Experts of a small language model.
Training: 545M tokens, 4732 steps.
Below are experts of layer 2 (counted from 0) of a mixture-of-experts language model. Rows are named router (the router's row for the expert), up (a neuron's input weights, with its number), down (a neuron's output weights, with its number) and show model dimensions 0-95. Each number is 128 + 32 x the weight over its row's rms, rounded and kept within 0 to 255. Numbers have three digits each.
After each expert's rows: "comes before" lists some tokens at least twice as common just after its tokens as in all text; "gets" lists some tokens that make up at least twice as much of what it gets as of all text. This comes from a sample of Wikipedia text that the model never trained on. Tokens count by the router's weight.

# expert 122
router:131131147132113159089195167141164180159081181153140148120123106084117192099129151104148127147141073122111087169101109102141078159154138144125178112083095115145156121104085144129160161113123153120083163088164120100061152119139125121089172170103106099155119122084146091136084181126154158165
up0:093187130149145189108112118177101072118171096117134171128167137191095182123172151126130112113108149193099071167137106140139118082126156154117115129101178150108095128081161114145154130105134068154097092031033241137147123122166160113144174098141158165087157105121124108143131144170124166127
down0:071071131093092136105141126143149116129123180090113148062127142112059139065137122134087053157103098129175130089122154127156151168082102083182108152138104076099123151087147070103126111159135167130134101164123073068114117098183103145140145120153087122070122122117083135102043100131122093140
up1:070114130131102207154097150142172132077162170131142123112136154134097148111167119078135111092135167126097078129178087130133123083107078135119078101095100172104145144138098181131110133149140146141068118110192131116146073162184090140093098089203152106158155139128121124171096087113201111045
down1:199106134053105123107149103117178145140122160143111082098156143154084088114103173143192171108114096135153092119131172116138156168103145088130176115162148115137143106133127113118110150213143102099132097030136164093112072157202077161097138118139096055094136116146133102135081200118133109148
up2:115133128121167133125182154129157162168178123103156107141151144078157136085121156117122125137089144145126084084092212121140133148118124120135189184124138107111135128130160148124099140075099191185114184173121073185111127097173104129158130119029118073184136028080106097123065132108136129095
down2:141119155132115150129068092122131097106104099111114154165100190139111079119081110107140142151135083141163155119103141101197168132180129101171144161101189156141115171143155153091147169099108146101048078142099094077159077166162155151155068108116157135137129115117181143058098169124123161076
up3:104153144123106127121134118061150078135099111145123094114132160149075124134104150173146161159125034127152156103163153100138120140150115110049081125149133184155092139135112107156134131143175162049121122098054152142116140155102093088140123148148183143141063118154147098141139095116131054145
down3:140129151094129183125124103074144137134150113113114158193082116158138189151154137087114086090132105127148142171115112123101160124111146154150100166131146083152145140096146158204099138130155157118145141136140119099112148088076093166137101093182093093153143090077132114084176061121124114206
up4:115144155102105157142154122125101170117091197100107128187174144141103085076106165118129193097151126087157105154125145087154204094084111151152223113155151135129074109144128191127128135089131172122123171117159142141094086119148143102145130161194153125079048092150089110081143163135143128120
down4:092157151188189092133127159145132148159174096135113121095075149150100102152114092157152082101136132171194096165037113072172147140142106112065145090211084174128151156128124098136140187139139149171144122141172147151120143105066076155147162140129131133181098137120106131169099135092186178073
up5:094146066158147124097103091074132050163139171138113158141171165103123154164109134168163129136094139134140196051153151090095117124145176077129136172125121129160137100158111136114119081183120099135141131161064110119052155115109148104085167186113140147115091092084108138170167158140139072103
down5:122097112142205135111132142175156158138147145115159103150117160129089045145087094140046093114117175254168139103106180115163049115114140152048093112102134112154089133102104112099133113124132125102130119163041072124173150099141103103106112121122135063120156134136138082130111097127115131172
up6:092171125154106109145117149133162182112176172119212122094123091103101170104157103141109134134172112083103189149136152192168112144133139144131065081162163149147139122130146119166140108122102085114094193086135086092125122143122175112163080069208093164162187178143144129141080095113184097132
down6:099094138133112136133162151117181133123074127094069128102121131115084143140123143182146124116160126148149121145090085106077080155063139135098122043181131133118151161106115134141157182150206123160181105059114080141099122041064132117163088148160136117089163161147162095100147139100125105181
up7:113124156135153108095100105131079142109098043117171100103089171186089119134131133097133107080202099204177180133183156138137132124113106197082068071101112098127110124137129106062108172079146128120106188110126140147152127120185159148115147174044140187129149117120152068156148124091134114129
down7:048096149163144144163110160082165154123152072115096104142135093162088140155179179125105136136155140105117065152194141114111106189154137110240143092143138144076158135175089099141200094134119096118170110131106096110096122185146141160102128139133101157154097133178091111137079137167152156093
up8:076139180163122173102096108132089135098158159141136142117168149135147146116109174178159086133218157112142105073136111127123112108157118055122074196113122087118111075149055112070170140104099121113099126156117101090191166112119107171172140086139105170130139169112139091086117150152167141114
down8:112096073160141092118187089146146069194106047085095118153129120173178101089162138103151177130189123116095111159167110128172168121144097123116139125103186088165150149193143180077114151178116141104170137148093174169132127136107165086091109150141108109122043129169150194105126095102156082107
up9:150155120142104088170112172137143104073133090186146134132124125078121065107068201142135078152144176084150131123078108129103163089165094150117077174118137109131139129131136159112102108131137087171142108112127126115152108136162143133105201151150168210164115134120117158190123135128139162210
down9:108059107119171167070147126161054123140179128144115123095089142095171123173120163100145134122112142146105140129133160084147073091164133091091149102145127181136173110163143132108101123096100118109145109095160146100146145174101160140088172177124123153157153120068084157124170087151135167126
up10:125097125119110132196112120130138112064187089178096100107112157093102064144122127134133082134111100134127117178116104103100144168109040083143157148122139048097160111163090135098066115119111124129129144152142139145129094147151130093081101118050149082164099132131131145162108151140147104095
down10:131156099116096110104094128106126111101143104107204108099136149134150144086079112137165146131196183117099169096108158106136150078192160093106152118067174141125051161106146143126096132104109115042106170120068168160118116181141103166129145182124138072104159105071146153172087058115149137120
comes before: " |", ":", "8", "9", "7", "N"
gets: "9", "7", "6", "5", "8", " US"

# expert 129
router:087118099166071108034171187155099064137125106109155072107155133107151107145086058103082157092136114120086083104121118155113110110109130073175110156092127093178147153130111090166180088181149181158121135148165105111085121186118128115099094154120175112092132156113109129166145121151176116163
up0:135147127136131169155152085164174170096085101152130107172153144174138098108064161156181109144146108105129109086132138115137115123125118186188149137152145149170106177135062133145127136143132153137170076082150138119116133114166180136101095108112135116149123124128134093139215100115154140133
down0:155074082137091091107150133106087065071134158122088112168081111118069136114102117105130169203176123137146118151082167148117161138115166168091195135094144101165103111124124147160094148091104103135104125170169144144089158135155082169124138142152101132182121098095144107129165153093148096153
up1:085156182165123133143100138148143158140088089174095134157157130149125143093226103156127140098161139163086114140132151087178088113133126078097090083144123116118165157129120178138114110163180098154163122185182146114088200150109188114091109083178172119168137198099120159116102095125100148127
down1:076143111115116113058119099157120116052132106077129123158131138170150109179153150169164174148114139141178203138112089178160136216169103097085131053126089077094152136149140183109171116174101121161201148164153196148105153161124088093117195147149153107088104134115093129121123112078142148149
up2:077121118099100120105148133120146151168142095104150088110095132179169121154076123100088197116094130185094139187094076158061078080126110064157141148110140121098083103180120115049090093160090160159127134069113096113144185123131129156126159061130122068121120161097159103132121180098137124127
down2:137122123122226123114102114066126180140143061110073134140115167140095099088100129138139089129169159103137011172119136152155181135136124118177079156184146184159123185158156109170157121109163176104113164143140117096109080112143087135056091104161146130142094150152078108137085131131056115136
up3:125131142114166145140119107135136148188107147137119125129101126196096122119183145131131127128129138086123093136045133143033140156082175120133156128199048166175155157027132135123087136106168080133134160092147142141092103095120088113209197191082114085141121153147150161143118131136115152122
down3:118138113121168137210125192144126106097157106117114125136199098086061148080068162164124111105145099114135233153147143191142171104137135099140094134104107152066107065129128129139101141143139098127133107123155122108124139150123105114107127104144169147125160154107126068148110111072151133132
up4:109101121108146135123115085160108128127112115071124140116155105081143056123111122143115159162170160128162148223155179083123133089175146106062133122118145093105124132171042124116151123083092136120154088133145169121110135151120161154105118146107074131135133190070068133110151114139124158093
down4:136093069135195136126117128116130109148183127133125135073137186109121191121116157145117150118103176127119137081096122119105097103090115079047105168131153087118158109109142175177102121139129180146132141115084123107143108105164125090083163110107144108109069108162120142144184119146121111088
up5:140135124168090134100149112168123126127121098119165079172127087164147075088085084091131149144182073123115144106121104174079112095106116167090175211115118118074117077178156108094124086205185095141111080077145123127108062099137129075148143127196137087147135115124130082123174124130120090156
down5:095039129181139179110151119110136189145033128100159103141094109128111091174129116137157119060086093128083160124089132150072067092139170121141125102087151162146071243108087173101121132144093056153136130176108107187098134162166125132096101114137115128131141123119159085149100077119173119089
up6:099110165111135158174091124118123146139189153131217148146099097081117140157162127006173120063169165146207112096132145146126116069093125124135170145081058148154107099122104117186174157069066072151135136156175118142104124175111141132097109125082140172130170120141106155122129149134168063129
down6:119180139164210203067132172068180111132141171126149175159170169163123069106113111174165134089111050195137191147183118125102140157097143127102160097139144099046153136104184087179079151151156143126138111116132136085152113074198107090149105106156092107122119101115124090175115152110124202158
up7:146131136144127168122144057111091135159100127094218103154108108161193131144130120146194133092099145156074162172110135146123135111135134092123127152129142073118136123189147168067124128166132095125155106105112162157094083179108102087133164147115119124164138165128057054153117079156122099097
down7:125128163126058099105110145128171083126083119147135078100099098132152141148072123196065153110109078054054111084142113141102182140147145135109162051115096122134096087147145104147117154091087107163139148106122147056105095083152058119138140193138126160148153153133135127135083109185135160132
up8:160109140188174180170145197134104092133109113131139132179139111152072164102156100187174124162102113130077086137128094143144138135158095167156174088120060079073180152145102120131150150156110090158194151137140046112068131155156127166169113135105166189164108196128089114134134141064135149140
down8:111100115077129132155110136134093139181201111174148116111090116100169139147103143104145175152097137133163114123087097146132133132186119168159151186175130115107126068105132092126149053123154132146128136119123094119091108107126127096163158173128143122110092123125121117114145131188132131052
up9:123082157137149130139124097118052112133156134112110067112121162123094120174094097122182082184119122144119173102081125160124163064132116177116106121135125189156184167171116113103096161146069162147152166097104172163167102134151128111127092095174107136171144137111142132152162000137144106119
down9:108119145104149148142159148098111151187205141099158089181137195148162155084164180174148124134146087108123170090108161101103076120139141111132124112115093156156120200107141125177125107150138132178045064165129093133116175134125099143135151084125169178145107129172176095165079116110183178139
up10:150152152117123138119149143176105138046146137133188143102142096112130103098129136104156114127143139101058147086124166086127167155147106146145136086128152146111084133127146098100065135154111099130166111156130100099153094153119181168179132085086174115190119153162099111129089151110081094131
down10:099114107129089092161120126113093173165163118061140170105142116124171153141154149141078062113124056163080084160112143120123132111129107134159102159115115139108066123123193117154155154118166106143095172098137154105087127091100109123085148176110130084099199145088069160141131087163190118155
comes before: "1", "2", "3", " |", "4", "5"
gets: " ", " —", " n", " e", " information", "    "

# expert 179
router:072138123192077152080172114126074090158086152147139127092185153156159120149084112111114186085102113117087111129131118127118114123086154119166104122093130079149150159111097115165189096158124183164118117120163162090097180176162096113081090157091132124095068135173109120164147087064156156180
up0:104161079175087194164153097099179108123131115168105154180149100143121152067100212084119068105170126157133191050143115102134147152123108167159120135124119133160191113133158121090164104125173133187137155117128131083111107088133134085121131111178089162142120142160110158172100139124095176158
down0:122108105132064089127109122133093147078144059167081087069079136163100116135090110059144073161040117054100069158151136154117148087051115091086132145101115166131139076168100124120156071185137153201104150159153136132081124157135123071143106163174146113125146068130145155107137113135158148157
up1:165132168143148111071171157114163073124043091130141157135143098151112114118141121115188176089157078069093190100163162108070103151105124113142128145118149135162073150138145108123133143117178130175143115148139150095100096144138141091168149124168055080147104137116119155091155083152160166181
down1:101153132132158169132143141123116123154110159139137128121170165149126132109120148175164088146090164154109118105080088123211104077160068128078151116136133112111105178110133182103129121139117147106090183137146169122147217109124132115120143113107129124121094155103170118146098148106131155139
up2:124115096150114150066156130175106145164094155128152127124124118210160125126108111126204097121084100108110126156151140129140164147120106040191186129082134149077149106112148129144128134196152135104142134143147142083132152111151123194168132148099144132174148143124127166117116107102166130158
down2:045098107086046141156171124129087121113145105157077160152113127174144101106108132115145144172118142146124148150141134151147113132157082094123129166112162170109088135105135124088132053144112118150120058166140067095108132162129196143107161098119120094118066126137097117074078112128091088109
up3:109130082117109117162070159059155092135068153142124169147131147149142132148112134087092163144119165145136118140099110118169138141142113073132144117109148103185120138194149183154091178121122056081144136115125111134064118080113103125118174194114136112115124125065125057099085114121110119129
down3:093118179154157177126119120101076166129199112125116146183147164139165131122078094206082137095153125152082098102113151136119148190143148166146079101150170133147166092100083126192144142148095104120143130117120163088140066154065111149086098097157108148171114128112118072089143169119141122154
up4:104160118142136115104123172127083155111050097117135144107160157103118150099108078125115147156089189144180179148121133138111145185153139151126117171102166199199126113096110159099139127094093131146139086148124092142181118154130178170143128081091138135105138092145155172250151142097080085128
down4:182132154132080187113195131123127163169154068131109081112130146185130097087160124095105093163166107171123129090119129158126125104155134095059131124115179145109165186138141129143160114133100131133071107139092134121089155123105145094108139032136155068099126031182152123112106153122189152140
up5:113131075118153115168078141149162111115084134126055142108132106136069142135137096073123111169099103105073133100163135146157200112149107126139129125122148117131149153164096083133103167109128141137128115105144119126109084168111180096164118120159143104127097186158064104099135095137192100089
down5:164117106158115182152098062095145090086171155169143099146150156107145157078134148060146125163130170161157096153136091119101123105101149118102184171180102167120148135091115100117092117102113143144052105123102119114094155150120061109170110187109135132094144106164125137179175147139159092166
up6:129103117171117150154117097107072120141102111162103156180140137158080128122123097171128172175099139130111122183091105143121107132116194192142106144172150107125175084132125157151100057128130098085126055042115095127131141136102113182137148121129134121148126081206158105129098161126122196120
down6:075092125103132106142168116124168142111127163120130120150091136091183183160125188108156162111125142122122141188145080112127147116099107130130161203116122110098136140135166129168107117090096133147117164183100096140121112127139153144111102142135155121168174148165158102114062161120086125120
up7:117127167117144097109134097154133116187201087157138145168169138143190169197189119124160139112144141172116146157170122121101143152137135166132106123184142103100168108105131090162153129145154121152133106127083101137141146149108174092063093091198165126126124103132107168101078137186132064083
down7:110122112135117073118137188175135045095132126159162081106160122124139133163127114124056137138113136057089129137107130138141133116180140070092131154074083075152132119051096176136166122122110145119216114145134128051149151058143163159143120134140196172082117180116103014125175111126171085123
up8:091140122132168111146148056111117134120138148114158151127079100114092164133094140084146118127125170103148105114131153146113163116152174100204186088102075076026096132127117094155091133105067165118094086097092167184130138140108131154094120124138114123113134110135106120147111122178136099092
down8:097167148135130106088232084128095087106150171143169095163161138084113112122127103128138159112091073110135119122149097091128153138161118146136095137127143104129118090098151117155136135130135174116164168090152152121104054053137043155183089139116046150084142159142204114129131135131107155152
up9:152175128122129163126171121126135136135128120133126099133106143147146131124126189122173211134122142095135126187065121144139136093176164124108146124152139142118107108100133178137146132144146134072136167130199175158090141175202141111132102143081115118141090100103084088132155185115127199077
down9:160123148142062155109158140206138098119163142147044087112112105108096130139106109140079073163158022110119102135141126144111157150105118114085120167129049175128123145171145090133134102141099109175222104153117153122083043150092152161138141168145098118097113076112110096133146120140154115124
up10:110116131133160110094100105174154132150107129189174161141127084098164122115119137094144141159092113104168180172091084125133168110117154119139166161145149117156154124166056122148167093140059167073115132141116095123120178190121104129145147113109167156155067119104129155130137095148128181111
down10:126162135102141136112187146123102142135161117075107097121097113107143148222162119130156160148123052102074141080101107139080133109135172164143129107129146068069047125090153159171104167106111112081045095122134129148114159104122191156106166124109089129136135146144161084159110165124111124125
comes before: "1", "2", "3", "0", "4", "5"
gets: " ", " .", " —;", " birth", "  "

# expert 152
router:121168096139087074118174158116117088114219117100101083184137120146162085136095156157140102130155124128081115065139154160197107104188151143117158096092092132120165159175041155065152110163128112163172096112110186120100115119147182111169069140104111152081130129157085118080170119108116111134
up0:163120124143150094180150113087113101127129151107133117134094118126154138083138111142129086149148137140128106062194103163124060083108136148127120137185156177137167189134137159160162121063111176140176137131130115110116126136110135097157122116129108131087055057185127083066136127191091116110
down0:081100142113122164076131117140108115079130115102128085190086114134124093076133132142112144123095123126081097142082085139097121087162091071100131098120126103171103094163125143113151090130143133113132087078069195210166092149119061073158117135101102138098171116117089047117128087118070139195
up1:156191140151132165139147092134137172153083120088097098167118174164146086076135116134145156150130115141078097142129126190175189045090165147130112150156163150148094084093149088170104104130154105161142077160128106161146090132153152025163087086115082119146097085143128149119134136123187096142
down1:131109174158129115129164099105141116163123123113151091150140135111082137139151127206202145108164168146117168135181137164175151161097151206161176092214159180134122117117087062210097038092173153166132130105144125037158140127146114176169124140136133137154136087155085121180159121156119093090
up2:069199120121156174158101089096134155168081091120162114205133083127165147166118136073064129138133147162115059081175140119147106101134112137124128158102199112209124099173132087173150197187156177146194135168125134084166123121125131119110152080077112134096121098079134118192123123099179087118
down2:136117089159105104097164156170155108114113144101127098060087142123087149152162122147130125181101138118123192146159122148161139098137141142161108138124130147135122142098114158098167088069091152145103058108166112070094057115139095140146120147137137171139151111080147134126089143201131118107
up3:168162107128172117102113105135110124080121121103131126124082219109096156115142141096139161163113098105126188178128152120073123161168140135160173148092158085110104103130083129144142169146161134132158183121108115125116061053131158201073076184081144141095163109126198067143132117138081095143
down3:128110135173054081093128077107134137166138094152204133169155125165148134097122134118114135103167119166134129138127142124151085093103143110103088088085155093172137149161078169118128083129122105048083161164088135098128145173091134161098165151107098144098115100157130118096175086136149095093
up4:128114128200047152159102164157135081088119189203161108189105119184098117065147139129126171107139080153116152204112145151172120148144160096159160132073151188099109130112127112090167123139095135112145158122133166177119143152147145142151143185100160148098185153169079140160151147162126103119
down4:136137101131162125127122164082133160115085091128120125175152143174178132118186103117181040116135140144147123129107152093105147153139095083088101175120134128120094106086162176149157142102181082151090109097128120118138062120095110110144150072081064121156146140105167100081130137099141109207
up5:139097034117116156061134126173136081171131076128156151100114167116085104187144180122150122145062121117089182108166115083102167154157157138118079098157096121161170164140145116075095117093126114103088091130067060120094172162155141084091111131125121099170139196133129133175073129132153107143
down5:161168200122149145079101100134146134156075132171147139146140141115103164108143096130150159077123126095148112173111080140190110155135082127157134211098111143137129110124129106088157160147142107120148130149174111120131097117126081099095151148128115128115088082142147153135141124075132127103
up6:047082127134046164111130122138126086105117171117159114192114083116150132149080099087126122138110085126127119160194108150172121140153090082155138131120135130095098073149158136137076131148152105055149146129107139121092149062178167170154093132083128102098118183165105124091102138098125134103
down6:172078196124116140151145137129154183131083142166093100076102084082127172106074132191209129083127102165094120129176114130098154145110147123175101129114216166150164144157092125107108135096104150153174117077122110091100125143154132176142094080120117125139156121078136160094120114126129114169
up7:069162104114195141151156130135087135127045117103162153081140085121110151131152120155162116168213093105110157119136119117139142053068130124119132117131121137171056169175092179092083140110129158152092119059160050129127138174150135123139066102127143100107106066137153156197140112065125102144
down7:146133173170144119154099191168168170130159105113149127138187193124103144083133096160088094171144131086139060192161143200161131151109121154125170161113102105139145065112206125141133153120181128138094093095133106099075090068168082157157174138146140188152190140108111118135194123145182125089
up8:091149108173138108139128161162154172125130083154157147147097139119159154130094083118102115107161137108128112123095102088205144170134141142108145126148169118101081130085100163117152125122062120102062138134119140077110113148053138121135127179107141118148157101128112158099169119174119121150
down8:192139124104169136083112108090075120149097124135117108104158083182155105223155104124150105146165169110143052085149049162172186181101135165167145158117077139089164129110151131163113136138164125112136122149105159088108150143150094177147193125109086078133130086080175122097190109162092176128
up9:106110134181144120199095101130124135113139167148145091184099188153126149169108146123097094106166088145114117178136121114171159132135088046094106095166173138177136134154102106108115129136122139098109177140123174145174122044139136184110105148075145099152147136113095120087149152157122121061
down9:061078199146135160144161166110128100116097146131148204103165090162150145084140101142151119092165170090067192146186077152118080132091148133221134135131112063077114131144122120119117127119159123132144134156113066165106093122130143130148142104184136125129131196135182162177093177160121095114
up10:130147122161111039166161190079096064166126131135155064124147115120120128167106092135192137106159078168137138126180204163116102131097155098204087129138181138168112103056094118161158122065098156132099109134140188175177118166082138162123148087098175139126141132058130070133124140140121107143
down10:092148156129121159154161126205136140133131148117101136142100081154149160105122128114122106160151158126137110130171193091055127106118177090175126143059127103110147126113139212147129151080064149165125123161121101113111111134140140182163057125138097141092114089165157104117164059135145157085
comes before: "\n", "1", "-", "2", "born", "M"
gets: " (", ")", "\"", " was", " =", " is"

# expert 183
router:104144163176080166082175106098170165115155124098103125162165153150146056160121130165092134166073104131158125106143151119119110113109041140149175186114112133167159116113100092072127152139158086125154149117123108130124109116176229118134106141102118160124166149156139115103142139109123119163
up0:125189156177159154111133163115187095179142146169085122065142200178150206110167098107117166099064121147109093115153171142137105170126042098129113081118146108169075138101160134133135099147119137126143085168180124139084113117090123078100103158124103123168138122141187144148090130125108188149
down0:148091117138130146146138109201132132127116135085138119116083102102182153157079130087124141131110081174188098129094120103156114080117126152108179086152181107185126163105103076130096067153102106109095040095092129085101131135148126088145072110100081033145076113172129166117144152113086111108
up1:075140103104104136132101077131133135187084099174141177138130144144152173134173068158150082138118147193078121135097164122124183127116074153160135172148174166183136109058106098160146079122097124124099121103157171142099145093119125059128089120123122117106069070143144137139071148131134112155
down1:106076211196147171146138107120150170170092141132120177161177102111137064117173078135187142127105129131121128133098111167087081100132076086133109080120103107093113150141164062162099204122158121076094065129131085108130110114101118085141160158173110121189087135081107133114066105137142107119
up2:101171200152099149110129132144169137110109127130098078142154137122167127093107128144203178149124158123142137102236165143107101087083144190131128133152115159176144123139128139136106119150137136122177170098150180222122117135157194108166130164072111147166138124113070068070126088125145115129
down2:139118128204137087141157110115119101102126106143135130134121106192081084149168112098132101092083147167120184074154119099112133175187123144125175133137107099104168175152135188150193108133139092131101104113097071133072157185166082098139177110132130119175153102135157165110157108129034107099
up3:085105184126094124063087156114155142140092180153155159153092130145111147175097130079123207143143112119052155155072201114132104133108111141149091081140190152116186127186184087145139202158178096169168145141167132133107159074106121171105163133130186150110126147124122132156120129105153108128
down3:145167157118132164175122190103139146148162105116113164122109158114105114153117134118155154134123103179075146128179127142123134141099124146132151166206097102142125123107132113071123090075104136155068127135175079130113115158109131101139089181114141123130089090113142091102168133080103145108
up4:120187115126161189142129134100162163131051136142135087096089161109121153168124204099135163144153170138140164096131099061140165103168054120127162164113056146100094174080122106125077105091131206135184203107188100136139107130157106113125076100074120097157126132112136107163179154126158187142
down4:101103088159113125140114055152139136152130165165103120110113071118155098108113118089108151116104131091140138136133107091153076104149117145118156143092119133172082031166109080111187120188124150112089093110200147111116139144194128215070156132120157127196121099136136077124145132156037127067
up5:108179176103121113066162155039147152145162125104114127061097167139156162130119168117179130163095152195170136132174099088124185129123096129137101121136069134174164153112147134112114095090119131117162145134068144057154158150117118128128084119147152108206164188107115092127169119078110141084
down5:092092075198145093134136107156128119214138126120145126133114178107119119141140105110071118089108157168169131175143128102155173113116123177087118118101138110107141168121147122149149140092119146125170132131105124111159118070111158136099141094137104134095141132141098141128106194146141135134
up6:133098153090153157117205129096100184191070122063117092124131203140153126140133149160146135145088132090120128171104187137145141099172106176087144187145179134115170137109139141071160132080170113136157209153108119133124142216181080128135121096131160135162089138136104166179181103138172080103
down6:093160151120163154136187249183077112163111100096136138084175102122134130177093128154080075151186115143146106093113125075159163147091134083183086115115104149112122155104131161107055097094127137113086110105097113155154152149131167181108079114126117120147135110126150158092104168102152165087
up7:061090164112106173129132054162111181095101120110099095183110193127113098176123119139082195099081139089149128114130174155130163112132163107114107122156099136111127106094185132119103157149184086149091120128076162090149173123126200175064117074075157138137065122068074129120081177080119187114
down7:128063117162140133134105116127157112147164151114151124104187182125168195091137158092148059053187141136145074156127114130111097077159150152064130103113165116118068154126151045109102102079124120176115120133098100092161103135118122133113129132121144161126143133190126146105095133102127138172
up8:153149189094086113077116167125157203077114101111135174184152094108122102091103102146113156162136090130108137161135101057149149155131080140168154147110172094118047117056096117093133063134133110136161118183196136117084105167109156147111119156132088123176096093152159137086112167109101130144
down8:089111103079137149165148131131116149117170171125152137121171139135123163090159108063157138208137108108164104108142060180085120122134125137120120096124118034155066138206084094137091158182119111183136102103111151104145115083097078208160145099119110105154174064144098108140117158124114105096
up9:140169143142145154129183058140142153186124079112155112154134145144156107186180155175152092114100166138176118177159174122130143084098167104063108172167086130209163196153099095129112189142181093167195095133136158111144126092094212173072129136104158154108109120132085150130161150162154145139
down9:140115079172105100134081178087138086153133138170152143103087099128112171098121085157145113147129149080187181175114187157129130150051108113149095140080138134078129193102109142115163114030115182096046140109149113143061086170130067120083148076070150180119164118145144130081075133092118132121
up10:102171175155125137118148173092085099185092088127100121139145140119166148131124154155103175117108138166124153193156158189154163100137104098137128097141086162071102109082141117131101142176129157119072118115084108102124123202116136106076091052147153149134146152107081147089106148069147109122
down10:118114064132124130167105097115114104189123134123099137140194182168113141088128146103136099122156111108161066075183170097146135175123191145169080123101085173088117082143179097083156141084083142149076137107139220125119122067108133158159065118141098084120144157131084156130152122119098147094
comes before: "\n", "-", "S", "M", "C", "A"
gets: "\n", "-", " (", "/", "–", "O"

# expert 67
router:149144133188114151131181148120172097137136159147116110099150150107128059146039072102120077161138128168154179138167138110115108129131115109089177100139187094125076128076156091177138121107096107086035107120058136060117069162115087144163143131098180096164021132150126147142142143104118107107
up0:110129103107085111093092170138116118106152173142135148177151123116120116164109083119155144121116121062073120165087137129192171088096128125131132103148112115156145135069117132159120130076138168207104093165097100175173078099104132172103155203085173135137093167137148125127109109169128105142
down0:132141139156100150073176046180178117151194095117158109099177184110164088097150167118102109175094135181080141125112154131148121110124143151112148111081119126102122143123096133086127138145089093047095062060100094083157135120122102115172088087127078101135122073107097053121150085075132157099
up1:177190130143065141066081124157139121119120113085132165130130145126142170160094118100142172173129209117142132091192039138080130141087094112148134159199034176102116113176166123060124134204140167136106139107141156135110157051102137135192141129171129166092101126144138164174180136142138178146
down1:098080083161167154111159162101148117122125146172145137144087162136142178139128175146108111115169082110137121108121170126137131123173121119163182100121130091135111094129087126124201064116115070137125175111143196154128103146091158122158111088180085137140185092175073073083115138159126106127
up2:118100140123152165133135125167137148148178122122072130149121142105141130053116152155128147137089123161116183190191104182144143087068145152117079153161152137167116075091125093136167126146165175181039099126100178150119169145168139114095090057117101124131113086069125124173200198150139116093
down2:116123177085115073153133149149073126135082123095053148162128111137211148146160164162165137073157107094119097078157173122125112080168097156133147112128115122147067106087119138149099136159037108119101166160135095183210142144165127182141164167147055117137199101129087103119105108103067123105
up3:107199147093111107179130129127129154185146152161052144151165084100123157150172134160105152134093137096141074165175106086147105182105101065188151135089074141089130134157123128138157190097130087144078117117141105146155196116135117181086205155076128104122106112125125112154093151098153128174
down3:126059111169074141118238148131148078188183174126122209129140087122100153065120161168118156113127094095144132108042156140124163129124116139103144159102124106109140153087136131159130146185145098132154118122103136065167086166143166116100085070123074099137147127154160109080146062088127118174
up4:071119158128162180135091111154164140154136122135125109138102162106145110093136139130165142147162133094134101173099089104081148131177061104086098146095149115169099120198156097166104100166136114169122120140076107110097117115154082080149202101108150107148085139151161127154220075136071105157
down4:124164096118104146115156160123131184124202129142154130130102121128112140136147152140098117163103110136063108123122126154201172140070180122119151172154087170129165106157140100092159110083127141158253179114101121157060121098102114115154082086140116119115131125100187124138105062136160133117
up5:094081127190187143176179119157124106093142106141142105149165167131071100165112081114106140119159145159107127096243183115100084127112157092129178139141125168164133159146130128132125117164132168097129154130099134160157036107137076141175140149096102145121185134126092085129160127120098092082
down5:119179123125102120118109102089193145124142096086069143142151117137144155138166087161160147177117136162117116094146130152156100173115147105115122061142118132100187126155105114135148139152113135129114132155103126132047141129077176106228148162108097142108072098167072104104127128089128149112
up6:064097166155132093145168154148185141149124093113147173144151094106127131142120128139092140141098113127096132080148189152110148067112097172125170067138130095133103120025102127127073156133109157165109097181154155150173089202072112084113123135192140153171154128091152120126131080134159176111
down6:099053144173128190155132138163106162132099105099105088209192125112131086180120139125166112116190111098156110146107185152178075129188126160118160192061088165093104081095130149094185112181109104089091078115136141113079147110124142145183144177135145136097133126136091144127102160172125140156
up7:117113088161199103167157112181167158127127160117103123173150160179113096088129150113106211182145138161103118088100119143086164134185127104113103127160140193075084155141080119160132131152094152147088097153165121151113093174155156131178087123136103157119145129126110179217117123179100099096
down7:065122146168085165113092090144142098106132091088120114085212127115153106125093162119167105148091150120091123115152139045193145126163177105133115125107098089151169105134129158048112138161182121150055092138111143075097160102101152122112132131095076123082088138148141153141128108101197137162
up8:154115151135113174139117129139203165157121141134168129129100133097133183110099093148122105137134137121109128171141114123160153123206105052138116089129105089112143147163111086183161137079115111152123113091147195094091118125068093163110148189154200125118061163176188094083114171102080175133
down8:160123164108164133056146088112110086153084173173103131112133138010075122121076154178119168123141167141102100151106121119184199103127134150157147098129160133105094116131154026137112164106163182171122124105063166158109144158113162109147112102104145095137157050164113106132142130084093119149
up9:082099140162121173169158197130147088228124129138194102130114134142127080158105110128146090137095137148125140163098140108105068134188153164157202075139181184129124135121136154156118108075132074130140123145076127148096123166092135118096187126100135090151101104064100119109067175179093108138
down9:106123142148111101102107094101109134118175142156131208099171083082121167215109088166128124071119157067154143131145118159175161184153101083110097138161143136110140131128142075138140110111145151115139097168124093146131133133087080132168136130157159087089145136148137181121121081129121109148
up10:080144137166095167167127121129093127140101125091223139090139130128081114117093108102193195150108151115093194132152140102240157181106102174130111093184145187081085149121159161121093151164143117141092101118134166130131087152111112112171140111183153179124141174108113160163104120161118144093
down10:134113096111117062116077134144183165161145143110152140127087108134130118133119149157121149105140174141157174190157122136137094128147119101121140217140115137163154132130126136117171182142108130179115116142154120131193087208061147117203106135082157162110139138155144164119165065110147138117
comes before: "8", "9", "7", "6", "5", "4"
gets: "9", "8", "7", "6", "0", "5"